{
  "experts_per_token": 8,
  "balance_loss": 0.00205,
  "lr_router": 0.00085,
  "norm": "layernorm",
  "positions": "learned",
  "attn_scale": 0.177,
  "tie_embeddings": true,
  "init": "normal",
  "init_std_qkv": 0.0361,
  "init_std_down": 0.0085,
  "lr_head": 0.00644,
  "grad_clip": 0.5,
  "warmup_steps": 200,
  "seq_len": 512,
  "steps": 13284
}
Below are experts of layer 4 (counted from 0) of a mixture-of-experts language model. Rows are named up (a neuron's input weights, with its number), down (a neuron's output weights, with its number) and show model dimensions 48-95. Each number is 128 + 32 x the weight over its row's rms, rounded and kept within 0 to 255. Numbers have three digits each.
Before each expert's rows: a language model's description of what the expert responds to. This comes from a sample of Wikipedia text that the model never trained on.

# expert 55
It responds to: Letters and syllables in Slavic, Balkan, Baltic and similar place and personal names, such as aj in Sarajevo, š, č, Zagreb.
up0:131148066183106057111118108149149047124118089124084066153079155148120150102123104173079185141152173102168141108075168122123065122118119102092143
down0:109111061068090112090112126119109112127152112169185106141144060112168118128110172059048129094117116075124075170141161106141132144152124153157139
up1:120155133097142137114049178166106146121153090144104128211093132080170103104158190144082176107185116112113165127127134105135134064131161109133155
down1:114137173149071156162127153126067156125127122112072072131125127093115123126133124152143171116150082099138148165155128097155057149108139197119125
up2:130144159085085162111185166134153124145066101113063089107131158158163162156138139163081154072139108126124080173140142052157135045097143124142158
down2:074125150148170097136143077124178060164154114129093157215090115169166064159132108147099099135121135107087172136166135057158138126097060146131074
up3:142126137204198076131146133152161098141112107051090104100069157097134153097137207110158138129141095160154122097138141179124115141116141054113090
down3:110117131171117132158157061064139097104170148154106005090172164146170144121130094160186092148122108134104185119133161203186158135105118156200161
up4:121150162123099167127178146127192099174099196074136130151109067084139108125107119126118156159152144118145152158143065083100113072127156164056084
down4:061146107167101135113086156106144109084182119138126104120150130135130130168121129033143098126172133095090123104169107153114145085113161080173086
up5:126126119188131159102178082062154115086123113130141123123137109109090108157092116089126140102144175136115098115146099161138116131130157119184116
down5:102136133162093158101155150140109147133094152098107070094163114188103136130116109091070092100137156151134186179127150135159124118134139123189134
up6:127099073115167161123151118150101117140130097086169115138078144168118157123140156099136108122161131110164131135135130141146163085159100126127194
down6:142110140105146106171159189093119072133136108127096122183178157179107192083099074107191128133140122139079120140084104140076119060076135164147106
up7:162094124080101138190162121124095122114125087138114114151154047088180171133109124141086182119106119162039176141148106135128145087099148097123128
down7:121187095101119150099113111141146087107126186110101190126114068083122080115110139149149128140150114100106119127136144095126132151147163144147162
up8:088144134097151100108132075157104135127129129160108086174149120138170034138126191080152181156143138130133140134142082195126145082119118124168176
down8:162148099131123156128144175177081198172143140105132111080164109156106145128139136051104103125123123080088114161187130114141153136094144146095108

# expert 24
It responds to: Capitalized first pieces of proper names, surnames and places split into pieces, such as Sh, Mc, Bar, Rob(inson), Bon(n).
up0:170140133127125141078134110156134164168158140086103095157100133125156062123118140123132129115156146144129155103063061070132141087086146159123127
down0:167081119144072144093162126118161107131162147105189102146173135170171110127140121046146174077108063153077127118102100119109180188152157138088141
up1:064159079167110177133117123148070154124150067106139114161117158138168163168075094096175110093103118094135118128099109090143132055169212174136208
down1:118155105154161210110177160100089166137085112147199116085182107097121219116120109066135150104160112114124067099120138113139101144090178216157149
up2:147143135099138135101125122101084119066127141135118063138122138152144115156077145130138128188159103173140089096148117106109142137106109153139116
down2:115148086169135086206124079116107186080182133135108146064119105183163114126134150134169184105174201118146149107191140142128171091110141106069127
up3:097170151069099118118148118156084113136102183084100093084076105141140140145135092185140156119144195119152119086120110086147158168108182115103119
down3:085090134136131131092113130132138132124097129138162114132072163159124125123132166082142098125143091138166132122099134139074182124154135110151137
up4:125122133136062150142050094099103100137125120175119114171128118025188122105131069137189164158151165147096141145145110111094126112144141122159068
down4:152172133117071133146126125114161171144134083127096134153181119104167116168134147103087129105152141179123089160125132113149035178123151108172160
up5:114196122110052150125116144164083153057130151078151150147146121086171099113103149145118122068175094094175179149128070172137119111093144152114091
down5:119173111106117122109042195084153070127077162134128125108105080104146119141106157182128134111092091125135162119125134128040117120122084134139073
up6:162146109113138116129120064072097135172106139112102134162076102089143106165201131144166096108124175125136129145117078088096051092155198122112157
down6:183150131159137141068158077077116149138100094168090175169116192110145148158156135056141125117174117115108087120165117130186145143147135115136145
up7:178131117166119063154143082166146051166074139113076106159059113060149150088038135108121125109129149172147130146112089139163143139114216151125120
down7:120121202161133098180100105145097071143130169155143114172118054133156132094106214097101074132135133166123135117153169122104168114114120170131066
up8:101132139131150121151192066154146186116126145131157117139157059137165132120131113105116078124111135155102124121090166130116127188123205171106112
down8:155065139101150082193162134150116152107124140074069113213128140143118132112151079073158123140155036125111125120147091119144148134153137141098134

# expert 17
It responds to: Opening pieces of capitalized names after the, a or of, such as team, place, person or constellation names: Europ(a), Hus(kies), Kon(stantin).
up0:135149128098122162158139094159151139140131121048137123145104064167125118136086169120117155124223094083139161149075144124119135136137171166184139
down0:163093156144132115123111023132122165071121167105136081139175128128170128135136082050103093097094141064145120096128137092096097135120134104129141
up1:135097105119139107140115134124130102128171126087131081117118096073146099074156118154138101133090102167082104067145110147091155135122135091099114
down1:129147119141154140100142113102135139138181127114150154102096118123198099175132129123108104143150102083115132075172051118177119194116178140168102
up2:133100202167106119089116164142164131156148090092137131097136150141152124152174162168174148119108161095122118179100113130132150109108137104122142
down2:089126128187125121115078163096115154124077123122092152148060120169132081115141120074107170090227122129132125161114166169096132053107124158134114
up3:135131124147161089148138086131161104146123125151116158111166102151150098194178135168166102206061080091150154130109058119148107149148149101122092
down3:117156123120115127128128166098089103119156112145062154182234196130189124108165163129147134207163122101130118156108134083136149159117119088132131
up4:132170138176129135202138158113100115119189147136142145113137120092167090147122138146144137084109114098122147131081081122116165179105152106122082
down4:140147158155103092227136114102140102163248136091119152164179121072163108132152167115090171095129146085158150139165045101109124087121089105120125
up5:132127097071114136142138149115093125166141115123106070129152087105110144177166115163099121131195127128162080109141118129118142118145167102101134
down5:119131068100101188096141069164143144096184105177091134167126121162060128129100092134122072100126143128125178108125103095096162111171150142150118
up6:117154113130199094155085109166089155159138145153104156083159170129167075109173151153154154115148046162109169173127121177132119149120146143171131
down6:120172163139188079169091046141115136085153120163123093087210163126068084133103163142170071130194145170171155141132129119146122083102101142139076
up7:101148130099112140120118155165101177146127124108118132134181158088188102153109131193086130075159119089158145152090089160156026182150111121124160
down7:172148111129111116103115064159127097118123094108135131114126147170157112133138113165101103109209121102132183128142137139125149155118077167154157
up8:133134152107128080140130149193144078169130096147129073114130091150091125092193164144149159092162215124191127120098166037086160161127088147134121
down8:083164129086121146142125157140115131109120076086078131130159135144113155109166220097153138157118125122132111117071157063084123189148132144137125